From a checkpoint of a small mixture-of-experts model trained on Wikipedia: vocabulary 8192, a softmax router.
Below are experts of layer 3 (counted from 0) of a mixture-of-experts language model. Rows are named router (the router's row for the expert), gate (a neuron's input weights, with its number), up (a neuron's input weights, with its number), down (a neuron's output weights, with its number) and show model dimensions 0-255. Each number is 128 + 32 x the weight over its row's rms, rounded and kept within 0 to 255. Numbers have three digits each.
Before each expert's rows: a language model's description of what the expert responds to; "comes before" lists some tokens at least twice as common just after its tokens as in all text. This comes from a sample of Wikipedia text that the model never trained on. Tokens count by the router's weight.

# expert 40
What it handles: Proper-name heads and route numbers. Final words of institutional or street names, such as Avenue, Creek, Records, Corporation, Railway, and numbers after Route or Highway.
comes before: ",", " (", ".", " and", "'", " was"
router:134147126124097130135079168137058131091114087145110077102123154120138188122159244107127130135123148160059101154125112091117102128112108176088107098139198170102113118140159082108100171156162130121134152157148123134152107149104117177116111091174151098116100084168130080162146156149118126156140081181127119170111100180121129077165112184126114117114135156085124118202200120150169149172155103114094078164147153123126054126169133117096186093124130138092164174150127071133098170069106107172164150164127212143122157121123159139079107132099093136120163164160144119096129109155153119115124087089080124117149186125117164068150125100103194049147127081091176183136131123193121091140140115096138068108120149141101157113120113141074140110084136168115186141130140188078091122084141101
gate1:096102228149127121126068120133122193135112202112103131126115139124182091149198125125119057106098139125123122035142145045190155079131150104122085149100059164120136078183113127059129100126137155131128131143116127131123113189142159122120130089164120127114116058095101155167148119118128105130121163129141233180129125193165136105105174067129125122127122134128132107170105120084137126114173149100145081177091123247127125134154124096132195170126163062143108148139137161122112108139168145137128115200097167111123129146132129128164156109183134116144121122132094153126151216138097142117107087132144110134111182141161111109172134111126140094166105097135120123104114139100177112187147181125122108107174133166133133151134151172131147127120167108142162101094082139126218144079128097
up1:140111014079177125167119084118175122131116161092095135082120080147178137094119131125100137102131110087171128194121139129100127124173132207150142093113150129137160125126162109090061129185215093091056174079128125146131116154052107134130141126157120126153115112133132137097129122145110144142172151141152178136120136150125121112180096063121129129139126144119124135118112131126131082089116099127118083150109141128173132122136121125128142117120115131179098121152110138091115163151107128168126120117134114108205110129100121128089123139127158095115184119235048123134127161156156142143059138136105120130129150146127129108140129113131131132132173049000128155110158141127105125112093132122091122000123172127127122105130087140130159101126112108117241174143155153157080098107099182
down1:157121148092123125164243182127121136112092154145122039148129140137103126112121135149090136203138128141137173126183167162101158160140122091094124091145087131177109090152170134046130170126129163130128117122099118143106151112113140136060158133161125093095130079101150157111148158075169156165118121081096093135146125127139136155066128157186126108133164126120120163137152108088153184157118111155122142095148142123169047161070147132065140096128216140106177096134123125141180129102140097105145120092072140156181123115150119109177147175136124132151127139140110103092095127131129109125187098083116161111181143086075155142036127137115113128164126138180122120135128047120139124157135119134133067103092132082255099164118118126131165176153131168116114136092129108111177181110160135
gate2:123118127127062107085126129130173041156121129116053147128044118139128137093135121086171154129101143128100112188113163136128085144178121130112128103122117125154213143123155074181128159128125130129145119139134203127106114040133096138072111140136091060131124114186085071135051097158133104148119128157117102136114128177139138118139124135127096127049121088175127085127133145135091151136063139156121066125152139102126153114111105162143129123135129131136092126115129148127141118193094123115133066143103123063142136132152133100129102130125100128130147126000172119129218136136139061112135109129132122089220134122135100133179192146123127083094132114129162149113115129101105101158157133128220131170129125114095109127142122197185127132139145219075082116172146113167119092093116131
up2:134116138097154131108129151115164064092133113079143155143082116169123130189147143089083129081146105093141127123108119142128128143123130142155177128120122157134122141122123118170093146113107136092162173157123124089080137127106137110132114186154124140116135145071151169132124131250196183105095090114098126119105112180114123154120151131141086132117135132092090113090115133115130098098146140165123164127129121160197235108169130136110110049150045128104163095121095126080160123144161126180104126133099101119147102080073127146131222146128179116154132140156137123147167127105128143112139188123138129099065076126131114130077104114129135131136062147139057083160140255099161177126075129129210131117122136094133097146131112132143153118116108111175106081089073118082127113087130172
down2:153126110144140121114130124172137180113123119127115156073078129126194126065128162140108115132131129141083080098111065134099087118112128115172117128102151219074136106046127135139122138184120133131077097137154151131066130104117179115126091119103191150111172185129147129104167139132103150117151100131093117145118142130078130131119167200104132135130114101159140190144123126128130107182186144093152115112125128108123132074145195174014103177141101117163103118113121132131129157128126138128117151132162128099125102136123085131133116146174099064138128172133110119093117127158134053082198101158143132131166144131106168161145155068082136125122109057172143053147136138091055158128150126047112162082127137132127206131128124123104189130026142106176131128228137165162119122107102128
gate3:159136129071136116118124133121128094127129088124110099112128101164047145127118167137156200151163134174116139122098122121105085150206174114087111141176139125131119102197133074090118137116135142195127101150166131151128118174028117209139131127142151129065125118092045114126127120022065114123151044116105120094166174127124096154132135165142128137129138117139125110075126145129138144162129167128145120136136121062081168149096090149171127139201087133161131125047131122105130128200183151133127186131141153153130136138124132078140106096169162124156115086135140124069109133163127162030159135175132072156145116171132126163068133111106203115142054166133139106151110126208151133134132136141147127119129125124093188120108144131139119145084131090135141127164072136103058135130162137
up3:123102146139130130122126129230053126128112142126128108129120126133054120129109125133185095188113123106123203111133130095134127000162123144136090119081139184118104096128134138124158103112124145141156063123132195134163127101114235135153142150104029139098130124138189077153165157060104133096082079119135102106164127142122176169142135131131160092129132118141114150126104127125121108095099170097167103161110097136106135125127093069120141188096112181127138117083142134118117122125122149129150132155130133141151207128133130095170141103127089152170132118187103129143128083105122146081135121110073112109116093139128071164174065139208126186191064186137125190131133141134137153122135115150061123127153105216128159130091127153126139119120143076131191137124165132129113167097149167
down3:142147074106105099166192050039154122171073129081149149110128182042112165112125174158242134108161142148129134131140113166133103121174106145107116132154129133064155063138138128147145172096117110147124118141152130135142121148141048151122075101126114100129128131178134119160127116184081141109123108140120126098076074094173092144135215097056111133146113095090126085123080126113099125133106173123113121128144122112074131130122145089108131107145117138123011147060196121143101131100095130125136132106159137143141129127212133183124158180096177124120159125160097127133142111124117073113129172161167163086149104161136178130138080139159150111129129124108136137123089134150134139144120128119113221141125150120139131089047115126098139102133138093097160115147153145148013135133156109
gate4:099066083172119121061134012146128154144150109090088127135129137130138140117165121121135128129131169125166130122058129136102173100086132157130143115125120122136128110141133138098127135138137181122114170061104128128094113102164122129138149103144213171129115130133140121153141127113122132125171140105110130138177128111140113139201135125083058133132159132130134172129108100184137116130066148134101132184122163104045157102037160189112069157158124171143119146137140181141145112130166132145104105080166140141127123102114072117201125113149154122133112150104133135155135170112145122139156124164151186090135131132196158162146135232138030121133116108128155145124128113107111121071147122127029133109121160171114142085163131131119147246179155131101138122115138083105186098075042099
up4:057106121118123142121147116140146125136087104127125129144129153120139125194128090126130160106135023155127133135123096153092097092105135125118069141022117150118104115091166131156097092126143071106067133116105151115087127160084103123128144143133121156134114118127107084140136156128124129116127137130142114118152196143104193077131151120122044133028121123153133167124153213173119168168128119136134125123151053105124082114139160157126141089140136187163115118129182192088129098137121109129061122128129103127128126089090118090123137075158108128125125160126143094183161109155094152103133130142142135122144090146087128075135117130145063167080143131062082097122253138186102178102084156148116117127108120099129096141145155129160204154138123132134117128140115077027024127125131159
down4:183225105127134102101134140146178095095135129151192089113091141140136143071161140056118106095147159112146171133077125119120128126120143133064117133109173135107144154104129153080133205124125112119218123107145131115116118118122102172107105139083106146119152118148219213129108102143168103156082129145128234161062109162128164172144123147115132094218124130160155143125134127088166100095185130119027119127146123130129076124129123127123148138128084114104124118069129131194084124078179131132173166129165162152131062106127185111072097120130126097146144083108155115126077238102119090200178163139129078124128128128109126157136191119136138105171145140143137159125131144101128099127140152076111140150145130129122152119130143125134090120123063118151153128160113175111172130128128073
gate5:139148021125137144041099142128103073037155090111147134141158123095093137131102133148062115127119106078126118133136130115126066112127121190136126127133132135128144124115118124095145127121130114084198200128128071105203053201106116099116136095155124134105143138118110132104105164150113068108148108122075131123127143168114143116134096124161113134070124185166120161158117149117154188134135106134100122128126077149152206088145128124166120079133129114186113209144144108128175116109147119130128142146162069153157115128133194102084086094098062141140112071142126134133093169111088117134173113128102176128112101118141123032139106120124138140111128128121136144138099126124157136035131121094116151097043090096184179126155204089089216127105115156104145123123159161120082137121074134
up5:127149120161145128126122183102131124092091171128132143124115087195075168109130110210118119108135128117126125129136096084133117053154102155112108088144173134127098147132119121086132101178088123117131115093067152126108131132116128155137098112170098128144151117109122131119115185122205134111059027149100153190116144108106218133059138118133129121124115102149131102158087174123217133108130064158136147103131112148119133128121030132163134094135110065103127138113103128172127137142165111138066071134135143167119113114126097091174101168138134117172235067129071110117106103126112162133068175102115091117173146149113118130119102154199171108152139116146071151144157224128142037130106087090155144096141128112152130152140127138137136049096135098105157149130117150131126094144201123
down5:185099232126096133101126132141145132130102170131109140121138181110140103116169146133131128115152090134156128131141137230123150179131130149139109121119110111119170158155162143102133127182123108120087108132181074108090195194109137100140131085151132162150124206081130204162159121105134137133132201104144114132207080133137131115082128071100105129138127126142130090083107087125075141082091117188119104135100174135131119207121154100191104179084130164123139111125150136182128120120132152155122138128099119130156201067136102150146137090168107123042120174148143198117135154127123127117065123172136153120104106122139168192112153131132108234133140132120143145130121097125115166128159200229112155175095140119113154140070133161185123159178142116169131134181130137138142122137112171

# expert 17
What it handles: Mid-word name syllables. Short syllable fragments inside foreign names and rare words, such as ardi in DeJardin, ani in Pianist, ž in Užice.
comes before: "n", "e", "a", "on", "t", "d"
router:154225136126120068132106128152058144059066111138122100123096131147155089096126092129126129102120110128061081099116104098140144087131094143149137145105128134089102115099114146134094156153136055100160157132184115124166101137121095160121084132065133133111120097182132095150152132146184167132098137099142121146161121131089116087135097149076145093117130165125130087094157162169192153121133105146122087113133089190114121191133096118123126141113102114158175133104158166129213186152154168119135114141146147168143200089109167134104128145134120080096141152140147136081133093050148124111067167056171129136149161176131116171142104106097148160174126116063117157089175098162118119122087122128137119094073191117099164131082114145121185035097165124145173164204160138115088150161185073
gate0:093032129172132160133103146146090177118125225153129139111130217134129140125089075171113085119113103137062110140127135133120131169129128157118141126187100123145167130141141133122169127058082128060127125131131101148130125131128145126171075115120135132148052109102136160179112130139123138132154147125214155150113096122134185110149078161104111109183117139137123135194129150206148110088111147144116120128109164111096132152123134131128145193132127129116130128131132162087127199190085127088128128122121127135127154182131141148053188127132115116097198140132139169243133113159127245066128125081125135123068071124078118125104118136150115134192128142134129142168141071066131131146181128115102129034138123130151107115139122104131101067115072124124131116137130127113198146128135112
up0:110071086134127125091150096130127121191127126188128120011108131127159084129138125192023158085121109167109131134105183129127110142130121118083121118140128128122192145166117122157200073139116121143131126124110124125117127119133193151165128131111116083105071108110094080129107110126143186111165131123166070120118157126117172135135156123118131129159104134167059112133097153098145128140124123143066099146214127139079179115126155077151148132132151135144080075115115137097126131134111134111129131145136128135126135126196156124129114107169116093127149175094182250172136124153222180056138216196132118127109129153116128090127161118244131149206131134130126130136189124125144131125130125113112137111131111122151093130127132132130116098127115109243115148149110117179107135131132125
down0:093143097128134155144131136131186129155157124127121109131133143127124090143110131137067113035128078168138141142167161122143129139154053136126121121169136086212236131155131156115133117107126121146104136130130121131186132156134133108130128128162124111125119123123129133168173132134135130121174146121246154107107118123096161158156154117104130125074124137195126135129159147095118124137096139217149106137131182134118145079107129055165157161052127132089130094136112155119147179142131147089176118142126083137153129134142127147124169190128138129158140125077151112180139131183134109064120125071125113114138024140105126113101135129185191131220128213112135124229162082094118108133128142081096128127088123104117086134170118120119127138147103127205124115155187236110125138112144161
gate1:109066048122064143096126132055115129126160079133170141150179120167121134129093141133147180123144136122118105159127186115120162157052163129165079125159151131137128107129120108123120097146153149090095128131185123217153148070124203111105159131178240127068121127232099123166131070153122141129134124161060131128070124125167137155123131112139105143126112123117129122119102091074117117086154157076133132128105117117130110159186140128154186078181157141132142108149161092166146131120164149111136127176129149110168120130190118132141128102137098111169105137124083130105136060186175127146137139156132143109118092157136185099125184128198172117115142115119164105227182127107119133108127144092077109114124127118124169169168118101124021128107200133134140125126132133128116063100142138
up1:123059130126137129115128138122108115112130128151129136095107106126129059154119120153102175130131253132106097148115139159159110070139117153203026125127093132087200189165057120142079140176126132124110139130159129136130138075142096118143126226123179127095124114174133125128126171191177183101128125117133062241169127125136115121131014133152141149165119129155153135134092129131123200070147128132137123151126190110188174161108151210139098119120144159162127159133159124121181123088166138125116093149143124100125154135181128124127142126142124086081164132122127180128103106132136145126159160123127161107114127128121136159134169106143177031146147120151110194162170130125147152118154131057106132126128133126132148170079085082133126104130155104129150113119079090126120128122139072
down1:120135131097138147129130137123127121124167134113102082214128130128137127145116136136091128102133086149131132090128125061130156119123115114127124209147095098119156164136205142112114126125128072079113122133152147199133142189108134122092128153047152114119128126181102130118089128181177123149143170120107086136135089177137111135126118096129128098107067128140185145128070041146149130076092113166137130128101097183109133131078094120101110124129127104123171103111153125199067095138182163122086133199085126128129117116157094130152119150125084131114120128125111107127140221078117117170121124135096168130109075193136101156138193129186197140124115150090130121130091128039128222173146181123119103109116112058107147173057135094077173108158126135138067054180081151127132170113168114
gate2:130084162140157136136077138119125134120123131140112133136092106142115124130135114132135141128050185111084116117141105125155126075129146050140159107118135129136133109105131134132145115122109134110072113132118090176107132135092133127106135172150123064087134096133126119119141154187105075145140158031136157116162122136123064102128160124114087124132071069123128136115127110143125177135119125156159135247137129184152134125126114138121092134110126111137120154058126146108168163168138086144068028129127043144110125171123108163096142134148128095134129160128142117112150121067127092081118140255112122083218100119114082100134101141112200091087129143163118145124125090127139116114174084129066138128121126140115110131091089151192160082160187135074123121248158140124147123148173136
up2:075104163109132144100137162107089215087123147132091129136114117103145164108161142115115152161136145073124130102072124098130170145135100156134127126123121153114140188132137131139095107128132150072131126161131129112108094120162114115132125124146167106134045138162147120106242206060090136122105143116126103125120124115134139112089118144177176143108105146096150156102126132127129141000108240112137165125141143122111143121128091124213102139160142142159190082117107141152159107112131166161151125127115122172136137152143176128143141170125117164137131140079079129125127174084097146107124137136088196126123082128092150119147160128125128143107201150061145106127127123148123235108141141129143020107150128202120128134141154127108138112120107088101124143063145163163086122160068120
down2:107165136159098119081123123113146131123100031091131108103115129114195130113123125134120127136082119115049124089128122128154130137127118114137122154125122104093173120128125127199213127156128172102184126128059146090116114142131126115086125060143210100134128035069090127123116141117122162190128083148127093126091126190095142140130126174131131133099145181093103137109158138131106126166125143087155129129139124177140129158171160106154118122106127151121142135154095132068091135067124130120159168112111117069099089132123124145114102182146100137118093197094143167214142139153122199136141127125130134100127127035059165120092136140057138073150159129153141121116131254134134102137143120147140095130156117131159128146135112128137139132135124145210174145036123239119096144130147154
gate3:152128118125087159136134096136197123098186099131152112145134120126118114171124127125117135161132111124174155111123098122129099140136120132100126147136215144213124098128124149158085105190138129125179112106193195158191170135132108155122192163175141135136116149109211142168138137144236117151138206159203203073130137150106180234083128127148107127121164080119132076180167136166147134122127121128050167110127095179129132094164129101083117108070112138129127137150116123148131146121176134147127129108124162131111140178130100134090128068120120103189107147071124097123080076137129093096146093110132188115160129128157137097135111136070102127110185230096138113180123130186131178123124121141128112112128124119112165091138143097176126131125177113131137214105127101117099102114139112
up3:181193153133127103140126097121131092129115123104141151165181127137056137143061128086119125095142143107160147125127048162148209141197197089129122168143126058142143113092142189121137139157128086051101134138148227140103060177132078158099139165117121105046132148136128128156082127113118127139152131165147138091157081111150178130141149087092173049149137093136120142182141127177215132061125153113130124106110100108181137246118132128130140129083068091173138130148145133141108151128107129129113137142132126093127142156089127120131144135188109106136117169210125120089164085156161131115132129099110165161121173128133127137212115085131138128129154153143135116158123216122124160191118111127119134130102121089136085146095107157146139123114074109122178143149121150109096126136165087
down3:127158127167127174111110127192187068204153157110095103170107125158072133113145143125130126174119127130153171096184070168133243128131124119148066154159107024132138185123139123130126132141109122127105083126129115120111187161122094187119161131127129160172111135123130099119082174149126106118117136153115143168125120142132126125140086052137195055085128027124176124101136105119169126159132111085128143102151102090141141222087120135085112139119161115139225149133110106118128135135174126128090091161106126027119127161110119120089146202151125052111087165183129144100057129135131170124128152124133207137137137116085137154157126152139101105123138164078127121134130157125173092133090067107157144139127077128124111132098172112132128132121084128142106141177138133129130162124137090
gate4:110118104212123255133118159132118134081135141170140152099123128116113136126117111039120124128128069128130214135077115196199127110128099130156079120147120028107099162148129142112139124111118084110123123092130132128154133145134122047145088122132129194106129200110127129121146151063078103154124129135071101047067077153107117117141133131088088126103079238145123079120100111146126120158165113127125127114126126106131128135121204148083075120158115229110141134120103169060139122124098119126130184144136125140097128127119110205128120138108197129143108127159181060084132135162118123078143115092117137125127128100158108187109141140101128126170113098129111128209122123133128124153110164192130143126153132124110134094142137110067129150150128121069119124091102141115137094132137140
up4:101121147163094130192123158095154113122127077139160139071111173147104122060145138145131219131138134127160134086147168126124108133150118111119113122152130127178106133198164124103132094121124151103231187101130122117112115143181118119097139129133143099122083074140127161113102109130198124126103043122130157121144123124141174130132086120128140125155137122071127126100118120135094120134123185097127078120095142107163125116120127127126119111208000095128125137155138123182129103150092220159033132140136135129172185072092204133135120171234127129076098173131138130124138126155132114133145121123066111184123111123115145063173106138105113126137124213055146192073081130126139087097112129124160144181100093134140130156134125121126157176101159144159126123095097118115096153134089130
down4:152152136155124119126131167121134141110087124118140105053125114134129121080164118125125169132153255134127153150135130097124148127123115068047141108127135138130132134122126155136151069071143118125122113126142084126130153200110113126137167127134128130133121116130119127126097080109170097149168138159181058071118144129112118140128070191129205147175149127122156105135166129118106110139110158125077134138147124145127136140064143156140107112131119122093120105153132102084171117132118112113114107133096151124119134112074128127062059119175102153162173174140116148138086134123252126130185132107118177144122177078129133103138076124101125096113137239227114160074131045099130130107151084233138096156121127089172108128134132100091136107110066087100145172084119121123181117114187129

# expert 59
What it handles: Person-noun word endings. Final pieces or whole nouns naming people and roles, such as barrister, collector, teammate, player, son, plural s.
comes before: " of", ",", ".", "s", " and", " in"
router:159154131094100118146066120128060174100123110174101127102152124083156133134165157071150129085147105137121135115136113139089093137143138116123177087147162171075073094065137115076114154183147143147141149101207145146120112080135136152138110115125199129137080145139127083117135110111136154172145112197117078160133106131074144142151086135101135146090107153056152152188139066153131112158187165113125075118097155153097127097135119079100094179168118082099205097151123124085145160121141127143152193104143138200111165095125128125066164157057106136074146213141140137108176114129133119140072115144130163089127190152124115103113122103084123098105152123086154144144142110174118101162093118083087095138145177160112159123138135119094150095043188109157186138183135212137114121160156138
gate1:133143113123137100166045138191103113144127094143129165154161120126106121116134113130146168122128112218139146127175125130120165117153137136132166101196128107146107128047127145105144138133122066193168092133189165141147154076199125121181187177132151131159111165112122120108122078111178124124149129148139093135109097078127132130088057122111137137112105130111127192124124110126077133116128137152112112149129119109126120032127175071094115126142147047131097164170147128130196134123143144104114037117165128165105099158128146129129125124099149129110197126121165172159132124116144085169133148226053135159128122142163148107110066117129087138141127201125073119125165132138128115130149138155096137186138146123109129137158137100165104129000205134134128124190138127121146135146057135
up1:155130095128102131144137106092160056126068151132144098126110118237079081114142095121128114125131134157123129128128172195175136146128166165126082120111115103136091109118206127084092126124174131148135149131125158129133112195109175146155136123153096128140113130139159130136130135111166150091073142128141162110108125037112144109125118161115158123188119175207128127124121137030108121178138141077144150140135075134105094134064159058157161163138136138134129134116157143131151123123111090060145125187109118096142142110115052044107128103118140119061128159168164078062130150125073125128126177076111136150073131076128135106129109121049130111131208112082089090100126100128149101170131097097132175201124074127148104084127103072166129103137147071152138119147120137112135127139038124
down1:113107119124076142132206086165204098185178112130185133103130120134174128180125130098107123109169120071153191182113141155139070166164137113121131120122205114063107072122151084140176103109193145169139124123120145115151143140120121092143141205120125191111140159118150129100128158125120040176133184194110162137145129094133127131114123128100129126080105112137164133134081103131132072086111134127108102169166132136128134146119126136124102097142103129121125119181133134091116118143127120167168133128116132085093125150151136150142128123057100110022112160160153113120108132101121142199141153073127090136153063128131124100109094033130161071114119131116133104150156119185172053105080102128051117133114128233108072207116115117126128149125124132123129149108163172093134084091091132
gate2:116177139091142132137166126149210132158213165118142121069173204065123123126103146127120098134153119131100140152142146141168166159114140133149151134128110176126134135104119158132109107092155132129146126123232127164106124119177104223142158147087126120126093111206112137127129079129131137181128050112108077139115200142112111100168074113116065157126098149072057131123124130190113113110128201146132088077128153143130066071094131148175162108163118094139142130144130134046104125099127122159123088118096138124092104113130147147121123129179160118128169139143178134160206130153132092116127124110138211146147096198127051106114130127176152105104145129123172118130049104090051163127161112096104115123128148104173164104058141133134135125112123138175134141104176109162129121071136104
up2:108131128172126131133126118096166116071065062122117128141149138145113080126051080103124232127141174117232067127097157126028144152136112136171093121111179112131120179158062148169108127132112088054117127132133118049132123149065132129108132128108124163177135130140177130130110076152128124127132132123153165100131125136171142125134166152168139143141127131122108133148137152135128133128142038133111119111068160117096189161142156092131113108072140205092116179137175182131110148154136177148156142118120135105058074137139127128131180147101254096129093083165133087112071079104087076136193128127111129155129115135081143154116128145136129148155127128115092164129187118119114086113131127127126125180067123100122147148121166157158098161147106158153130170130146153182174147108129129
down2:135175177130145117114087061120128128113139137117156134191163100094117114162143129134147199153154106141115143104149129127131103135141171129128185127129125076147127012176124069129074153151126156128082155074116112124057097140092129130149145170136128128111108134098111120116127090034139156111125163060134153130122094151139124078082123179098137143120114126102150127181156105127115105160112114154120170110053083072110069061053087124161140114214133104204139120123129116126233077142121130128171153193143122166149124122090148128084140120156129125121138172140084091121162113142100080151176129121127167106130126097135096165129101164167030109118100129119210130140045129156150170131103132076117069136131148144128082153135119145121141137091124128169131078135074084134111136143144126
gate3:148126128145165100117135191151124142136144065136101158128098126153080153123155154130159133125073097117143132127092135130142114097134100128106132114118120141191132207061090186106129147197106094111129157172057139126141155132112171224143134130117177122140184190143089085141098123132129123139132152127125133129142117153121146130136159064181132150115148056108125129160121133118211149119126125121104143083129057145147145114165158125126132103182118125169147135044114144135113132174130145131135134118129083120149127127143151123109154108131133145146143092112104096141097103038114152128138065193115075090069156255188122104136175121122120129128093168111143128161151156088112000119192130171170127115112095118099083118126126162123147107128097093129129139095148113128169123187131129
up3:103116111082087145136141112078118128112081128134123124156177138123125097070115115159179140160110115117115088098164127131213114174146130139089121192097148131127199115135124128124115149183127138123123161139107114121133127155155144255131120094119113099124102073052128146109132111115127133093127153125115165110129111131086127120108235086123109120148118186126123224120124166128138000061143148047105116130123128154119081128135143038147173134049110132104093120169137135124134128088115105174123121155135121141089112128115113098133122101178129099163129161134121114130125187137147125104113104101117120187120206118116135138153133112024165156068123091123132133155133130128108128116133060132200109158156165167094145147120095126129172169095126136128160094126129150094107121121133096
down3:195136138102119087141091138132122118127113099128104119111115115124123131120130135101134131141084040091108112151121060067126132146077098128133111135097134082124140188119162077203188102110160104120167108177164115136175187160069127073163128133154161131142198138135074189122199166130109149144091116127091133188165115109141160130111096133120087142094127155142164130124124120158127126130104059130125119167125123148173177133109143136149146161113151176101076044137131116128094203133126105139130143106129120121051148102117132053131096099081039131119119094135101131190161131076151124137103132145121087128019161132128111140130037128124039093128116133096127141094100146102093091197154134151127127126130157126100072128147124129127107126126213160077126152128097120132124148127054085
gate4:118166133121131197130147117048092128147058139073049135133214105139118174132134141158170155073157123157147076129124200144138164129097129127112051117095135153102046076141126117079095147159076128070126095131148096129204122078090140134126137165093117146143137099075125053093126129126107124138110117128106131126069120160137104148132153092142096116113123111130126128103129163111090125164113122131117119174172142076077095126173128084135139128068114161148094129133122151073181147103113105146085159121122192146118126135143132111133118085040138139130123140127108107121068129155146076173107142162161127129216166151177151152118122079127161126143047011134135185139117127150185128166217135129118147127104126161125109130125126093107123088147177127140105088158174135145131121154157152
up4:131137125081126162187069176095115184128183155129114131164111152000147128114200143051094151119069085181053123159134120125107120148131119172147111126166158123054178134118136134083160107128181126152053107127158125154131186119152122174111084123104132132089129219107162129155179162113104164113106122142128096103140200137138159127111137063186175153091122111137135152120164166128134152177194125128124166136104140121107097120134104132197115060156155133019124204152130132126186131168169136159189159174118137128137149146114109141146129133117174130147159119138108115141144120148128169147180056131122162158114108112131082140086126138125142149159127123115148134130127147143080159126121093124181129131141103129074130158123128112128130127130098095070128177118151147184174105136133139
down4:132133200098070101054192175127097016153131125137110164127151141122121106132123118143195106162120127123129132160063098128110063167120128154152138123067059114177115145125154129189118181177134126152108139134150091106127114153131120161124114142138082099128111128127135154160139123143158158097164110073122142124127146163132180102121134167128166141143203153120115083135054134120134132121114122114141097111120126127164133136123099169134123126132207114133104131088137200117073128140157095127135063158153111150113148098130125114097149101203070152114104110062085149131115122119139081112173077150128096155075155053139096122099175166182107140120212158182212127134136145057127081111130117138140122134083139126130166134131105199145144109210090111145082139129097077110150163094079081
gate5:084141177116100170132127061120177087110129135077128123114132133133128255129134151127069155117112096124111121132106133138197084042127119114104158173124104117123116124112121127132105087180139138128123126068120071134103128153086128130117162106036127129039086125136109138087115049124138135096121141139116145136112125161125129063128108043122130105129134115152110141090217123053130158099211139072109100131124145184136126097130168135169109141128174101122136122131080128127140104120196095179125136241176130188114129115175073110126128143120144129123127130139152112146128088131119124081097127103175111092161135112181134124145130143122121125156132129128132134131127068138134110123169081104140142082082019119162121138123118118172111101144113141158118117119131136138127065143078195
up5:192051121109184145138135128142130121130129166197110183184157157168092110104157138132178149096111062164119094125117133131136138137153096098124082148117128122185143142205154149105117124136136104179144122097152131110120128128121126107102171077106148149093149129131127159139125124125114134142163181134130106101129160209147115125129205172230126111152134178126178130121045121131149126132068127181120175110188128153129139124129128141140133123151139156125146198127128107156094136113127116148008207097126195133120161126120105159139139126217192113219091128137136128121092145129133105160113125118127134129097113150167116170136148122073151156148110099131121129160071070127099143086056130183108099135162110119119140125107126145106105128167124176144112175186136105086141123234096091
down5:145172128119114127163186130114071125170131101132166114145178229133134140138105125095122126162127133069104118127179149121120170096173141127145147101126110116149152154125074163170114183140132129165136166132131143136088121204111142111146062155154162132116234133036137111152062111125127094121111130096173140102148191127142160143121159150131150116172179156027146154094128136128127137134082127158137167130139129127127184116127141096215169147119134244144146130127130146109098136148122089125123133143118130126126128118108164124068091134139127145136160128073119142043125147124126147136092085125131125172085078127118131131225141129161029127182157145161162128148150129078109092141127128135153128208144129139211102092175128089106127130142181089103075117093173129128130141130131150